Weights of a small mixture-of-experts language model, trained from scratch on English Wikipedia: 96 GeGLU neurons an expert, a softmax router.
Below are experts of layer 7 (counted from 0) of a mixture-of-experts language model. Rows are named router (the router's row for the expert), gate (a neuron's input weights, with its number), up (a neuron's input weights, with its number) and show model dimensions 0-191. Each number is 128 + 24 x the weight over its row's rms, rounded and kept within 0 to 255. Numbers have three digits each.
Before each expert's rows: "gets" lists some tokens that make up at least twice as much of what it gets as of all text. This comes from a sample of Wikipedia text that the model never trained on. Tokens count by the router's weight.

# expert 28
gets: ":", "=", "|", "-", "- Born:", "- Country:"
router:125125109128122162145110108127208120152101102104148081097111145156112132148116161137146132105152100139128133140101139169077154119101101151114124127090122122135154157100099156127123127137132159119112160130131132105110139097106111100112119174144144174157124156148115139112148160086117139147129104122138103113094167136122126153116143133091136136138131160082120166124101172153164191149126093183113090141135126125112081115100144158126151178138080142134080109139159116120135100165093116114146160147163127158128133104074123129140162144116145148116118125158154112120111130116132164147
gate1:101131154130139144134089127120140126108121177100160106145140111171131069141115141139109125099102121152136118051118141153138179104142126127119132118123118160092159107100109137160115148127135146165091109127138190133105124165114102121111145128154089166150131133160122122123172134101107108139123175106151140122106147136141133112137111172154133138125138134111111104127115130109124136114094100086194134100127134148165166108134072150126118117157128125123096094121132136120124112136135085080098160155104112164168126156123129125133107111124102119122114121124155061177143126149140104188
up1:148116124109111139119179117098096140128128125133129136127121102121149129116191100141112101163150169112107114125133131110156106135152129129164171127109103105142128124170119105116117105133107164126172143113131132109119142129133165168159152100090141100104125133140129118153082148151167152071131087136078117138164129121140171165110131090131156128126107143116119118140133112145123149132127119161071123118123162112077132148095112114139075087144103120116163169096131122094108091100133110164143107140113154138142148184138171110113145136144082142116136156140127185113170130093128103090
gate2:136165167115112115132101143163162116145124079102132113160094143090140143144142122112097165114127113109092079141151152117109077141113159149101079129132099138089152157146098156112156108099139113146122137161122136172117127097082157151129092096120112130109139177147126184146144123120113149122156186163118113132116146138141158050121128102114133100120115140147120144131075161110161119122142176109107115115111107114139129129130082147150175126118114127109106135133154117144119164119143147162162138128117118109135115158127116109117168146097153129152165145153140104112093134097142165140
up2:140138121130133152116112155132099162156137107134121146097166147171165160129089166124146125140097149114178100091139143152132155103124118112076119127120138113166129142105087120141107152111117176106164143110151126125142149150161112148128163144134098139122106147151153083153093135129134125144081093102127151113138192128090143142123080147123119113132145121109111109172199137152117141147139121094148101165149139105119103156140145120139110126114126112158125113140084136161118102165132103140112162132137151111076125128160103122106098114126102095108085137152093169091146133160090107103

# expert 69
gets: " K", " L", " F", " D", " H", " G"
router:132110136124100144164106133108129089111110092127158097120091158153107144133141149149150143088139107144134127108093167138116122106120142171114128126109127105123129165115113151131155109133172177132110140116136141071102161123134112097133096131143184130175167113118121162105124161085159085157129133126167121125107180153141167139102098148083128146112138119097146155132122150183151149153103115156124128122148147081099115126157133148120160172148110175161082099140133138159170106165128129128136130135158123120114121112117077152136130138096152146116156172131151136154139104105136151096
gate0:161137136139146157117153142109138137148109152133141112136179106123143124122100145081133176153119109138131129101157100134149156151129135069121112110100131117127131127163168157096128171128142128146092156133097110148152106145116109094063095130138120125188114099144125128116086102141166153139116139122180129134149102141118084153171116129118133130067167165190122126130124159143139109142125191124133117140132128094145101117134108102128109144179118149124118116133120106090139149102120134118105143121149089097156096143149125133155073143138134111129114114084134128103115124081119162081
up0:077147113106156121072099134156101117137110173100145152120187143125139105124113103112108136105129092111131109097119137100145144141135103124123141143115132134162132145109113118117162111152148136194117095151114122144127096174117139175129125090153164117091148130095118155120115129141161159094137143153170114120130151136171103150165087117144150102108089106093106076121110107155094155085145130141150108100107122138124137138153133142141145101142119152117165091156104159075173142148097103118150136129132086123135133127116126132136145168141159118104189121120135131123179132114108095105
gate1:107150149089120149120133148126119159136114171153143129158106115136090150120150147130102145164141148114131110122108092107121144142155112134135158119120128137115108172158132163081116085172130147117152162130096114088143130124096082097142101093150130118142132141098085109137158137100157104103151096132126145148132158110101130123154112107178140126166093124141156109119114184166110116132164150138134170109099125157093121096111108131144145110106086149112109170141155090143096112091113142176138129135103112114098147144095149044117135117128112156105147109151151134148149074143135149135
up1:136138151127106148115110131088121108150143157136146169119088135156085120104173103124133137174156164153142125129122086099131139123156158163127133110121086097110122164160125118131155095139149140135140164151093132168112130115120102133118080138126127128125104123091103116159111166153166118068138128131133166112134135131137162128188100129133136131158150126099118091114118154149130165156130158150128123114111148139066134124087145144140109130120105152116104196132112096192140109104173111151144090126109103109119130148151113097071130124148161114131116125112133151124141102125109190124

# expert 48
gets: "\n", "\n\n", " ==", " on ", "- •", "- Sub"
router:102125105133140147183087135145131128144116082112122108107109136132111150140141182128160130116141077145140108127058167142124103113096141153111094123102140132139170156131099179116141112124142143166099179080139143098074169129129136136106100158112147137148149138105115160112129129121144118148110119116165106137125172148120106160115091149141155118106113101093159161133088149168145157168122108159125145123144150109108107116125148158093131136130098162170125099143126102129142093125129168110163125162138159117088097089115101132112142158100141145156155151134168146125115145142130155133
gate5:114090178130145120108122129120128120116122139102117132181116130134105120091118133104130179119156128133109150112168138087144154105105127147068142071092125141142124097130112162144154116138108121124159142104160141125166109124078078141154155129093150143105096157130113103153097129127112102076134115090131068139124094129167168093134120118112102156099106113113092140120117089126151106153146129109107094120110132129134115089151130111169125131104146132101157126164132158158126140158111113068140127164122109151096094143093144142111152098147108129131087091105108134174154146113115142119
up5:133123137153105109121123152139117118171146140134163152094123096123149127160122126115130125156108128119126118124081116153158129109128116107186111153130103149125137142114142087090108084120127127147091159117091111135080160142153128116153165123184169107126194126124151145133175140137134080176114198164151151128115116113142151163155114138145122143136122126165138127107111154138123164096125124153098124089161117096094145139116103137113141102098133123165118136121132110138175150111147136158122132109114101119133139104140143172115129119097180116140152217138176126131131128155117141135
gate6:106098117143187107095121190135099127160142117120111124148115103139135125089119176111115151084119130075122155094143121144114099144108153100120086135108136139127123116080127128103168117134143128122127092153124081107155141152161111141117150118119098119099143111123095117168124120125134160164130141128139094105127113097122138114127103112151122138124090145110116151088171114160104113111105136113157097125078117072163097132129140123126130138120173123093163157107122138120134187091184135125081089098142113134131141103139124139116126130129116146107092166194138116126143163082142105120
up6:120134117104185121093136143113112120122149140150098136127093098149123122111179153109101158138115128106081125094141107169122131143132171100156097154095152119132115102156131082139157127135165130182142093131125053090147130161127159113105148127148149122124154093115110110127139127109151133124136095159138084145126113161128106116116113124153115165134085160125139125076144124123110098112135133116144066156123174098142121115099122102125161107113181143114122129085109093145116140089173140105090113152150118126118105086128113110146114128153099139149101153186129154119119131126150106122

# expert 64
gets: " S", " R", " T", " N", " C", " M"
router:113139128121119144197109122104131120109109111110123075131130146124097156158131144139160158057153103118127112127128150129108104107119127146101123136109119143134137145128084150148147115134144158135095104115144158106107136118115146136106083129117138165170146137094142144126120159092183087151142122106155089106088153161160114128113109140120104151093168106089138166124130151149136158131124091153099117123139124094109133107147111161115153193173108144145098105162120128152163110177123136085152141149170134153130103123091126152130150167137174154111149144138154133110110104105146170114
gate0:123119117135094139123144108155090150112107137111137119084125119093123123116079124108103103051138102109137154108089134126098131116122122089076123135101106174120129173118124137142175118165084156126133131111162142143079145112150106129134127127141109100142148131110099142116074100144154128100167167135117082097122142139115152116133107123127148124109144116097146182132145109119138129105115072137143119117123129193154149101109121115144176137125089127160109089118109146143149148167097138117151113100138124157123083138134175142119168186122087138106116107101124120117130166143120119136
up0:134090140149159116089091144119166107132125127162132116162123116165153173139172131151157147150173143144113109167168114141167122163097094133183149144143151076131161115124158086102126162107160117132153111118127134117135141103109147129132145141110144084095125078150116131117153128159109154162082097121121169106126111106163121137123151134108101120128117146127098082145112171112117131134106179124107112141148121073144107148165140176142096115122151133102147190149128138135099116085154118118114134141124143127130146104133079124115142099110141135128137119163126135146083087146116104142
gate1:175136106160131141137111107184095124119163119110135131159123112142162125130134138108132114070111146142131165115118148109106103146141116127113120132109100122112169154085115176100145170140092144131126118142131114208113109133091089190129110183092150140131129125126110071147142120130153105093115129122120135125115122079089111138155097169075132106078150119147190131140117080164132133151113140142118101118114147121122130144090130124121132140117147121136122116100115138123152100125142157116134151100160119162134134182146146110087149119134141102120151123131147127115163102164164156146
up1:104113116159148141107126124115161155148123156145118119115126112128101141110130150159094155164144138110111095161162157163104141090167130124139154141118129168144113150141171106120107135121140102116116142104101154102120143146164123114143144130131126161141103082136114190105153135162122141141204096115112081170142142132137134080119158121138105130170076184106135146119164109128108132109127147119110118136114126137066150132123147086110094091088125128059125149134135121108138118160129101137142103133099118148113125148158157121115121093082133121120123122106141093128139131051145124140

# expert 79
gets: "-", " |", "|", "- ", "- B", "- The"
router:103094126111109152141098118129147109143108114105152112099087140160094155125145163130130112118132106144132127127112154157107094090122105140101101168132099134124128121126103163169131060150133143119103147103160157058126138146132151115121098121137130149175162103099139147113140142113144084125134060121170108138122172175144106139094137141103142139130134113111134142109095137174155127150126109176101088137141147113114113110101158177127171152172120148157101091130113122133159098153118158113169169131136144131094149105106104149108111127130182122129136146159118124119142139116169145124
gate0:124122121163105143147118107109156111143142093149161122160093124118087127123127175088120147147108132157121160102095181135105122116109126138183116168085116162134159108116131127130112100131088152119151152118093129130120139098089072165119144163101151112143090083118118112104201143137084101090132117107123151127128130086139136118112122124121148114142159119118105127145159134106109155166160110131088132136148133128144099121105102131125110139100155102125113176115125108151159134150157146088162123120155110108153098144094122106132155143135166110167137129171147118170116146169155158092
up0:184112122099120105147083115132111117133154082156126152138135112131141078156147136129159156139140166154124126077111149135105083111161166148138149141097108135095102092152140106123130092174146090098137149127090100096094179156114155161131160104123133155149096149106128169108163124090114124159115142126084112135164122174102162125136140116120107117096149130167132133123104121116113122168156149107144137078098123121149131139125111147126155126136164093082149155115132130111126139106137150116112142125163103104122135099128106176129091137092137090127127089138136123175146154135090154124
gate1:105102139134099111111127131088143119142130142101152147140108162163135111111121143172142150112136099133157111117100150121101098137165128124108106139111106122144138082155137135154082134156110107110101149141136114103156171115202129132117104133135102145095171142139136123097149156065152082139121143134143128154119155127132117117083101156089128086119148105213119142142142149165139132183142097139134138126153172129119151076130135137137139122152145130107110127126145115164100124127120151145159146160151149139139142067132129103134081125137077140160100149153140112128134092093153153122
up1:156162092133159159142120142097106156139096100150119126121099117123129111147118133132135086137119154144103166098141095112160157106052106130117135125095111097103130130133153116137164085105112125130168120142146113168115114121082132150132144115097157126133102096101092143172112120166119154135156117096137143123133117145127157088159127078140171138136118138073153089141091128083102106100104156144164106080121142145174130154104117104143103160110126161183153176105130132106105122123121124120103168131144109129140104126116087121125166109116149099110128144126137142104148126183126118109

# expert 1
gets: ",", " | ", " m", " km", ":", "%"
router:113118144140153138136131144134149092154066085133131082113104134156083145160140163121160170104167108129180111130125139140110107109101165171095118170107136171109125125154100200134126083133165133141125131117136129117110176113111127120080092114135144151188148139137131135119124125095162115144127101128136130124110145148129116122147122128092139162115149138136130174149125151145110138169121161162118121105141168093125100119128129093117138166169094151135098137106108096137170140133091137109136153136145133128096117114102103140137115166090170141111137136145161102132132146087125165161
gate6:141114119141152112145089167159099096145140105126175108115125120192129100196124148086142143113154163113144106144136119127095118120159152119146140125109104122135126168106085143160144131116140127123142152092126131089117144129146115123128118112135138127153137115107131126131121115136156057121154117133097142067120118125136150172132154143138154156093157114138159157132149176084094156167153116153116124108122117079135117103129145064108135115130141125091072134093128089142138130115133127133171128160114137100103128160110134121144119182152118124154134145107145104145087177138122153178
up6:082090118136130116117138113140160159134122106108116114092131131099126122091144113196103150114141096154088128084137166186108164125160138125117128129134165139151130119112152089059125096108178156175146107129144144158139108126151157120127128127153152167120147100167134110159118122117145133156154113173131134139115095166117095090147145155095128109122149141092138081124116123111161165146107152126132155133136100183126144167121141152154129175103160092128167118108169125111114110164112168150127134148123111129116143135156123156157116108120140113140122115150156164125134118124133083143
gate7:126115141156092123155130113117107085164113113141110139095145147143131079140141113127130142099153080132111115123100122124116125156118139103092052128108160135080081119092147145164129097145124142156130122147097162113164155118118095103099103168111125143127134105147116137122119144121121164081095153155159149121130150130163139138096163129155096159095090125150120090113151132127132109186144138115144059077126120101135138096096101117116160105098111127132145149159119165150084152122118109184118104103132145146133152073132098118137141142133142098133114144128107120120139146094144119153
up7:099132109123127140128151140111165154128121153104138138076136102138135110130114125089172148106150097094106124122129115041136104126135130133123071135106138147112168103083143133132139152073123105179094111129131138115122129175144125065111071112121135105135151121113122121103113104151139108116083121103117120105138126114125122151114117156121149162118116102113136115141149099078161092119154130137134106125124126139139119127096091105087128130161070141113119190107135122131095172112150137093155128115148148068154100126140105171140151135124118132117128113147129135068136164132133163141

# expert 59
gets: "\n", "| ", "|---|---|---|---", "| Win | ", "- ", "oss | "
router:124105155131122131174119144123144132139097088120125105103096117147087139118181189131165183101147104143137171088065162097120151077087123129102132143116135171126122130123096173161135117150132121133086134087153121076102154117119142116072116111110134150146126127097134187117118158109143134129123123097160127109138173165118137133131118105110140153125147110111148123162100172146129147176121128176127102102141137108126104099114145154131150166161098154136110107146120105124151086166123155110145138148145140150088095124104113126134153154119145142133127122139158152104113133107132120125
gate6:171166158133089094104118135158153107097123122173175056156128132135127132114127156120141127078128097157132139126115138151121157098131121116111086127163120161163138167090148103146142103084106107143140113145134090128103130129097103070126103122134128050175163148133118119115167093135103182155151178111141149091133135121101112123111109124151099153132118131121138144113141104132196127129136144131096140131166104104126123160121080123145132129135163135128103112125124160167114157116153158118097126143147116107112147091109151136145143153162115125148109114142150130126130112108115145107
up6:096113081126172161139131117119108152125141127099109197102107125131133110160110122117101122175140190111121079138122108117145097163144123129147140114091137093095136107156138159095119129177135151140093157124124160119155116136145125152132167119148117190078100121125148140147096148103150089090110071156125108170122109137155127137138147123090139111114142113142104106147116128128052125132106106117155118118106153153115124089131159131105127132113075115134140142157118085085134132123111108145159131110106150130136140150141104122135109096072142114097153142101109108136114121136152092127
gate7:136163137096115131166146143101123154117116112087133132140100145146139137101140102141116122101158097134137133178088102109105111110115130165093140070099138131121073126153139106130116164159090127155115127129155158135127100141110149142112123159086130142074131115145136149139139136086159079132114166193159134101158169112102123124129122157137148115149115179107149122087144134123137156126107093138112139148119140141141155114152120130109137165100117114080106131100174107118105100088114135160146147093132119119102095148132138069125114119148093093152097136115091127094131147174152153144
up7:137126166115112148114151068106114194140116114097156155085160122124145125154151122143118130115105085106182150163092118130103113089120140120138117101145110149105106145127122106091136141112113145097072112117170142123138142104106114099118092150111120098107098129144157095132175131099138119110134096139145135079145118104110152158121087132142143077130161163111138124072129114116136148110059103081133145129137122118143155151147147166113157156110172149124144097120142143158128139096100118142176106129123107134118114169108120106161105128138129128144118130161076126092129130132101107129

# expert 14
gets: "\n\n", "\n", "T", "N", "C", "O"
router:092090114142115170187137141101155114122126061092170098122123133119102148120128131115152189090142127131155119097105143134120082116099119163133159140118133155155167114140116146133133116141140154145102131103148095104107134137128107154079082126142146152150125162138123144112119150112173116125125112084161105112135152137136101156138104169102107138095179112131174170127107154167112168148123128146140118110119175082106149127108117131140153157149109163166109101123119141139162098132135141132136135127126113152131146115106137149172148164129130176136166134166154076132127163104133136133
gate3:159073140174072127130146121096154087142150084146141151108130180152113110135132126139126136143152119141157083155142139150146132128105113139153121138130122157129110139122148077123128147124116104131118110176077126132092108121183154198089120085147095119114134134163139150128133142125145128144171119135134122069134105096096132130124151118131142135179127093097148162114126112148121126128131138146106092166134122085115137147065151148118136179117098170172110143127106109142123129147123134127149132136155116159149100148157141099120145172120119169101115132154158129133162133105128131085
up3:115075112127168120116126131142101134094123151138096124144116058115119154149140162125165115144140100159103092119114108151116096087114126141119101149132141124124142101167122153116155100116105163131136129078137075158146143143097117082159128134089169123175139160110160122107111124113109132128124139157107118148149125171178143132150106147133051145147129110153105170127095088110135086133119143168101164106116133106109110142162128136132090121126130085140138130156150121120106173121108125114126137139121120132109149170144127134193126077121163147143155140143092116119123140133100091130
gate4:132142142116085177151110106138123153092140120093151146139137124136143102123164154125123140155101130145139126133109133124120175102086075149128170120124159156109125126145108123155153179108112136148145098134075114081151150168147148124121163107193094152140112152131105090172145135089111176118116124084137136106133137160164139136157107099144134142113124143119121114135151165108115147114136079112137106129098052123143125137153093135127157139157133163119124108161139115148107122164120111096136127126108103099141138136125118150131177120141208120099152122147127140084115119142142154145
up4:122125127127143106115100145097115142119094192191108097160156149125157094139097116128123163086133111133141143093137125148158123102153135074130108081086105109119129152123143145143131120164114144104151134142111119147124111143170114102178122130072146078130121107126167089147113108112166095151130126137172153141110101129084125121158138135111118129163108113131080131106119126118122132139107143150108144135125100112148141092145137160175119149134160098137119140149158108113052084101154147134077118131125120120101114113122119141140120117136132120168122155120157170118127116085081148097

# expert 67
gets: "'s", " H", " h", " f", " c", " b"
router:110138142122133130149127120119143102117111100123150090118091127150098149117151146126142159086138085149180140133114171126087082106123160149116070149105146139154143139130104134163137111147160163148119149084183134110125184112104135105130104144136153119176156112097124128121151148116168090153119123115120085127123121133134132179118090132099165152112125110120160158120133137169162137169113089136138100107171134115127139092134128123102149197143121143152080110144133128156168125164082132099177130130153151141115111087143114123136107177110132133121141152157132111114132141115132151114
gate0:098151144142124141106143120069150103140122157139121106122113122105146108117142159138145128116115129130150167114114150153095065111148151161144099189162148163163160098164126133120101120155123128117112149098113155168184111135099167118098126127165133119113147113078137145108121147156116087157150140120130150142133123126159151103094124150101135122162121134131161159117092156122108141119092121154140119145151108138127126168175111123117176157187156089102165123135118120150074151160109087117125148135103152148173093109091131126078107125136115151146138140134148131152134092146132135105
up0:122127127129128138088151116122124135105167091130151085141130115103124147131107187150173156119148116132140141171152145111126088129117136127179111163089137132164122125169106130117092136117135117091162146059114125154093088138156153127076156125174155100136134107101155143103120155148119135119179112155109134114127116119154094133145124077155146098136141099136120099128089177082157108107081126149121109133111101124129155121154147128123134148176139125131116195100161138133097138127110109139127133137139114154150108111065129134126119140139120162121132094134156163147119125160091145139
gate1:108145109131105181140134141122116073120119127156128108113131156142124163129084155156144169154166130185135132139152150160058136086145129112139092155129120157100090114118083094139134095155128094101138134130148109141100144119109113126131139120097088136190141102170143106111113176128123136163101147144154110118101156139124145135087086137098133122147130147104144161121099122083149164170138111143127156131100156132132129090160135108126093169148119105082099142161133136110173122131118112102136170128145119135124111150150076122103138124127109127122132145159137122093107167114125142094
up1:138140139168126101107126152081139154146139089128115136114134070130122086128135080093157127114091122111123114119119150124170099148119089145160184091101125111147151128141164141111101156130119122131095147101084142104130094138109137137125125120132175122121128139114138145123140120099104130109153122139105128107155129151127134147143154122141092114117130123162117105154175129153089092092141129127115089112099148122142162196097137120090184107114150153141170097087127091130117145108117139162115104138123132125077153125073157158154130145101160124129143139108119088184130092090119100136

# expert 33
gets: "0", "1", "2", "3", "4", "5"
router:113088134143127121137117166133158088107086081104120103123133145124119139122119169146150128060153106141160155071103161129137127130077125178094142190141111128125130182118098158129117100144146137148086145114119113108096136124115127154120137124113135160186166115103104161119133150126133111138121127112130112133135173142144130161137117147085125120100130113103156133138115167181158119132125121182132137127148147087112117110137145147117166177152106139139085111118127052116178114167101150119156138138126129120119112127094119111114141138133131157125181138151154126112132147099129130131
gate0:157167154149033120154101153092093095126110148148120110165108113167130082106130105112126164108139089086128110181094147136118094113124124140095109147136133131112097131140104157151146137124141082146144121147158162111128132133090139101112142134122152126122130098111117162114150128171115152124135144158148133163113095119127090091141159155109139147160131170143144159147164134140104152137150123122095113146151152118111147129097135113137118115142103149094112168081125091109084125080106101153113132165151130144116129137118141150166139114130109145132166156096158093144147137147090138164
up0:116104113073221135116143133126107174112098138111097177104154161128163181127132115159129160120122154143127121096158116134106124135155120089139127082148120131156183135120146103169104113150139151102131123124157132139133134126148122112143085110123116157154124118136125135151092131125153150129150117131092121115141119128111162164122119127126106127124144126150142086079124133142134142125104139093129095102093116158132127140172094154167100150120156111135155117151119147123185143165106177104180105094144119125151170151168091116105104155146119100144127129115078125142135114121111110085
gate1:154136128166136129119135140148060096151140100155149146126134122149113132130099136136135150130138165177132132124123125096132120158111140119115142140129113137090093123136183153092149146133188116148128105127121141126127090154123115173135103122098099121119135095088080164095101108141143095121111091120173129137105128114104113146152136075112136121131066096113112120152146184160078128137124142140134150090139151139107141123111094145109129179129107091119097128113110115179150145156117104140136188102171132148102138141111120139134114120098135136117113082135087099174102100119131164142
up1:132123128099123131107126121121089052115135104126120142143144131153104122116092138125114160171148098174131113131143097118160125150126132106083119118100134130125114134154118088139142112108162133162141111116160103105092113144098155127077116153109118112091121117122110114153105137120155096103144083124129121139144147094084104103163150093098096129151081123078124101141153162138125133134097107095124130103119137129098153074109101117131132195091126153133101124154084105158145103140146107111079128116153135174130146150129113172144169172130123120117115067129110132145136143173106122141

# expert 47
gets: "t", "g", "ag", "z", "v", "d"
router:142131114136143154163112141132185126147115119115179096100098120123119162134124143080121180089135085126147125102113156145102126107124125153096141182126111130143117134109091155122116130110133111126107156088130145090122141135114105107106093153112123136118191142125120141140109154098112106137105128085130095108120167170160125133108131138107118132111129084139110147118120149180160183174103149153138118111132112124110128101129133163135157161135135142116129123098117121145137067139106136136126120123111169123091104143126082142154128159104114182095154131188184100086114157100141141125
gate3:106140105143152134099077113139138122105101186111133118137104100168132155112074140136138142146102160145125138154115156112165140126127156112145122160122140099146153133127128107123088112124126096089131168136135123089153101136118125134119135138124157084205144143109132152124146149122138132127174149132147090147119122148134109113121160124144158098113129096151127146148124145120116113164156132065172123125148106104081093151140113116076138102129095081147168137123095108118182145085086120134147129147121162115107118097134123171117137147128122093091097110169156145114095127122104169163
up3:166101123127126104158117106186129152137132167126120123122124095198176141138125118145124156116141128165061116143113159100138106130156104161175151118123153136119156121091117120107086136080132115076131133107168109158150146117168172115122147146137086123161116175067110122127111185093152104183136103137124103162111092093117125132111125116129145105097118108141080086114124118148152139115140087125125131157111117122125094152123115102130139155150148139143120130154134103119152139113093136120165112150134122161098136134123110120157117146128102109146130124132114117101143151137158150079
gate4:121140138170129109156127109130109087166095111122123126118114090125100109122143158121169143182127139081164143121103127149166099070133120110151126157122095104106155102104113167181126127080153165165158097137115152103087124101109136128122145149074136079163100123137108151143151126133087124153130136133124131118120134125124148136118165117135114123149129183162113152161139154167107120145163147141083149138108158135170087120098111124130125131108132089115137125107129155185134129155145064141142138135155135131140156127130155120139161120095156103082128123097125107129140168138103110127
up4:136120113143166149135143102139148140182135158120144107107129161140145104089126160144141130150115127102191125146153163128121115131137174105146155106162145110145077127112137159097091101136135101155122110133144135110133104137077130115073112101103119106126080094135122147087148166141107152141099153172109129118129128148144151101122191139122159128109079189124094143121122155167147115112157106116122171142144160138153128112115144127163117133137159087145092111111130138139146141161094103168143115144136131138101112108131097129128111157139125111073128073126092104136147173151131125145

# expert 81
gets: "6", "4", "5", "7", "3", "8"
router:109125147139123134137136158133187085115114061089164079105130153131124155162129160122137124108154117137175143066112157143121133131098152151106130167125126142147130160143083142132123111137142149131079168125135107090102131129102135143119098147108140155178171122102102161117119152117157116127124110122160117121093132137172114129102104160108109127104143098124148144135131172155147132125105126140131119141117146070125103086127143133111147150171103147168112119149085070146157078131120174121174134149143126131115115119094106124132145144128125134119149123145138111093134136073148160165
gate0:144115141176148107142144130145138114122145110118132160096122139115132116148142119124072135130167156118116088150126131099088147128083060145133130127120087159150110131122074125146123149137116129186113159123119119091096161095107112136181136115166112073086123162162079131127145132129133153161145147131128100125140152159128145131123144089180114134140135125123081145109161159111145122139153147109138144100158148167116110162092117180179132126096126113118132145116106157155127117088121143134147140134156133133105191124129142130075149163123129161142119138175123128126150150115104152111
up0:080132118157114124141089152079123133176094128130087161161116138078126163132094102119162134117160140114122146152149090119149143130113144121084126110140114135156148133172193111113126111113143120108141168138113152115142111127096140141074146084120144147141126139099147097109129156136100149126102096072117153135148133122107116097112168143134102130115118106087135132108146115129148135129144102095108119134140114144086130128181090125135111111141133106129111153139130134146179143126102150168137117163093144132139124154170095114185121124108168181127160154097159124168094133157134111099
gate1:129074176082144150151148071126131116150157116122155135116111125155113145142132096095163117125105145118140113124098122086141109134140105127133189147124142091143129114093119140118097095135118119092082081157087077078133122154090178081159102085160154137128145144109137149117095144158143115122119125129128103128092144153160138126111166111126174139143111113135157084150111117094136119104129094095139153107121087153103116119152098124113122124092179152124109158137147145093100116136112154147114170126112104121120136144084098129112124159165139140136118120158143103113127115153133146133
up1:120066135080137109117126067132096109121094107118110099147141115159150140130116086133147088131118105146144145130114102106174119123154119155155181166132130119146120121078132113119141110127135100124146101134124120127120122113091112095132128113167151139138087130111137139109109151135115113149103119162145116089152131159100170153126115110096127152123132100161184124166079128138146127159112129098128122125118113111166127175146102096116116095101148114112135149096145165133141097134156100136153152100111103113104149146102111160097064112083132171132149095119171137149178119121088161121

# expert 3
gets: "th", "st", "nd", " second", " third", "rd"
router:103134101135119146162108104115138107142101100095126086128113130136101194172117143120184201104149120150144107118090158145112138087075128138098110172131113147125125155143113148132144095130153142156117164122132142105105127117134117097101085127132132150136163116125116151138116147095130124139135117124161077116100155130104130128122148138115151174147156125123147167138131177187099118120128101131091152121095134088139125102141151167162187156166110114142100110139103134126140135146102152130153146152153111118090112132132100127128163140116101141105150164147146089118172154110146149157
gate3:116145111153092167145173119140121115117117121135127124092111100125101141127088128089135139113115138110162133109110140115101100101128111121106111134106137160128104130109106148107172112090094111163101091145150144152140099130116149095139086137107072087136136145106104143112159121123092100121175149134118121061064098141141144129111180084104112148137144108149118139140111094133169145128178111155130141111152122127102126120141154126115144164140113192137099163115124137119090111162130136176120131152128155145105122158144168156134115150116088124119125163147187105106138117127092163128
up3:113165153095188107133128130113101141131134118112144136115081125104151126128165103145120148119115126151079143127101125100100116180160099118090123084115123116144132144143176133101111114104137123124113144144144157075142142154128109108127147115125094150148122152147121118149110152176169145094144127100099088097102114102124127109104127148120117073100115116115118135129124122173110154106181105117148182146116104104151159139109156120098148133133111117106108111099123118083181139133122166101146123091117134066100099102117082178118137155117095109100136112145127151115123137130127069119
gate4:137140160130096101124063121144105114099121146132143095137141140096142147150129142169123128118138116189084097122102177141113125107119124145133139142131105119109140136134167122138120098111145149160083176138121119147120105136138138096106128105120098133135167086088143145098173141142118083144130107085147116120133124141135162124145097058074100163188162132100167123108132139141130137089154118108139138123146152126147068165126105145146123161110113156098157141157135141155132170125143150130137169124108115123074137140173155097100156154090129129128135125130083126123142139135117116135
up4:152116145139124094153068129155152124101112145131154134126126150119106135120120146144139170111123132149103098085132155183099188084129158174134176132150104154115145112137142112128100094138155125108124138100160086162116098076132139123144116095098117093147141110095140128123160162158093108133150112112116106098141097160169122112133084083131117173172129151107119129118149142113109096123159157113115169117117148112128114130084101140129115135143159155119165162163147134152140128188130121140132120147120100115085142098117129122169141107112095099133171111118118107149128146151138160157

# expert 75
gets: "1", "2", ",", "7", "6", "5"
router:118137132141151114147139146089146103121086089100163095125124125151113158143140191117128149096152070168130114083083149140127108083102123130094121148119122155133143149157119150173125088154148165157087140117122135090100129119106139107118088168116132157183163134115099152136143134088137098150148131112160107107115163142151115166110096138075120145083122122103128184139120145189149125157138121153109089114172137110135109111119111150139155147140078163145129132160103099153117120136119148117152146146110144114129132114101115139125159134120120125106134114148162116123131114106169147144
gate0:176133125097114096147115139126057092142144111118093079131133186100105113103132140151134122096106153152105137107130077158128139171110132087088109145167127091124127133120090092134136138127117167146145126132131123152120116106108151154085083157134113137119146120119121122174132104122130098118095149145091134152106086118139093112130125133088105143127078106131127135143165138120148120128136115130132181088133084136111055140163122117169156155133111107112132083126118133113139124145125123127162153126144152091100135114147091105152148119132135138086152135129123062152106138115157137144
up0:097141119128112139134085099136146122131102204129146133142151080082120169154113120139107131133152138122108142144168172131187129130090120116169103134107120137127104159124114114130116099130078110131101088120073140117134125129088104132177131107124103105123102170147127089139125128122119157137124139105141103118176165113108142185072144114122161107106138150124166155111078162086139099119133116125145118145121123172095138116105145127151118138148134144136123146151099104150123133137153113108122098128124123156151075073154096147096124150144111120118147129095111134123118144092182111121
gate1:138143179128120162108162172092133136128121149125141153161083122119149153149119142115109128137130115125138101080137132153169125157124165083124085138174144140095126179127111158111137118108089133191103147126138113122141153111133136096121115164109088106156148145143157115081110094136128131158151149117137140164076155198112121156133095139140117122129137127162130075147103138141099122114118076117135106101185124097160121114140089103106154116106094123157154094144146142162121163094138148127133130127141075113127144110111122148122125123141141147116106119117140165084157121144116153142
up1:093117130112148132125159119125122128152125139147164143118142122104150094130116104181165136147177173128148100142133143139131110188112120099144144118094186129128153181147138161122107112135124139149098131111158103133121094088109099107127160110091136153105137099128089120123132145147146140134116111126118103134103173156085120121125133107144123153132086121145111158124142126101101105107131121161100157142157149175081136109121104099124155134100081150117156144176125090141162169085107119157163118129106192144082141098119140139078124131168152153140136129131149152143117138131087099139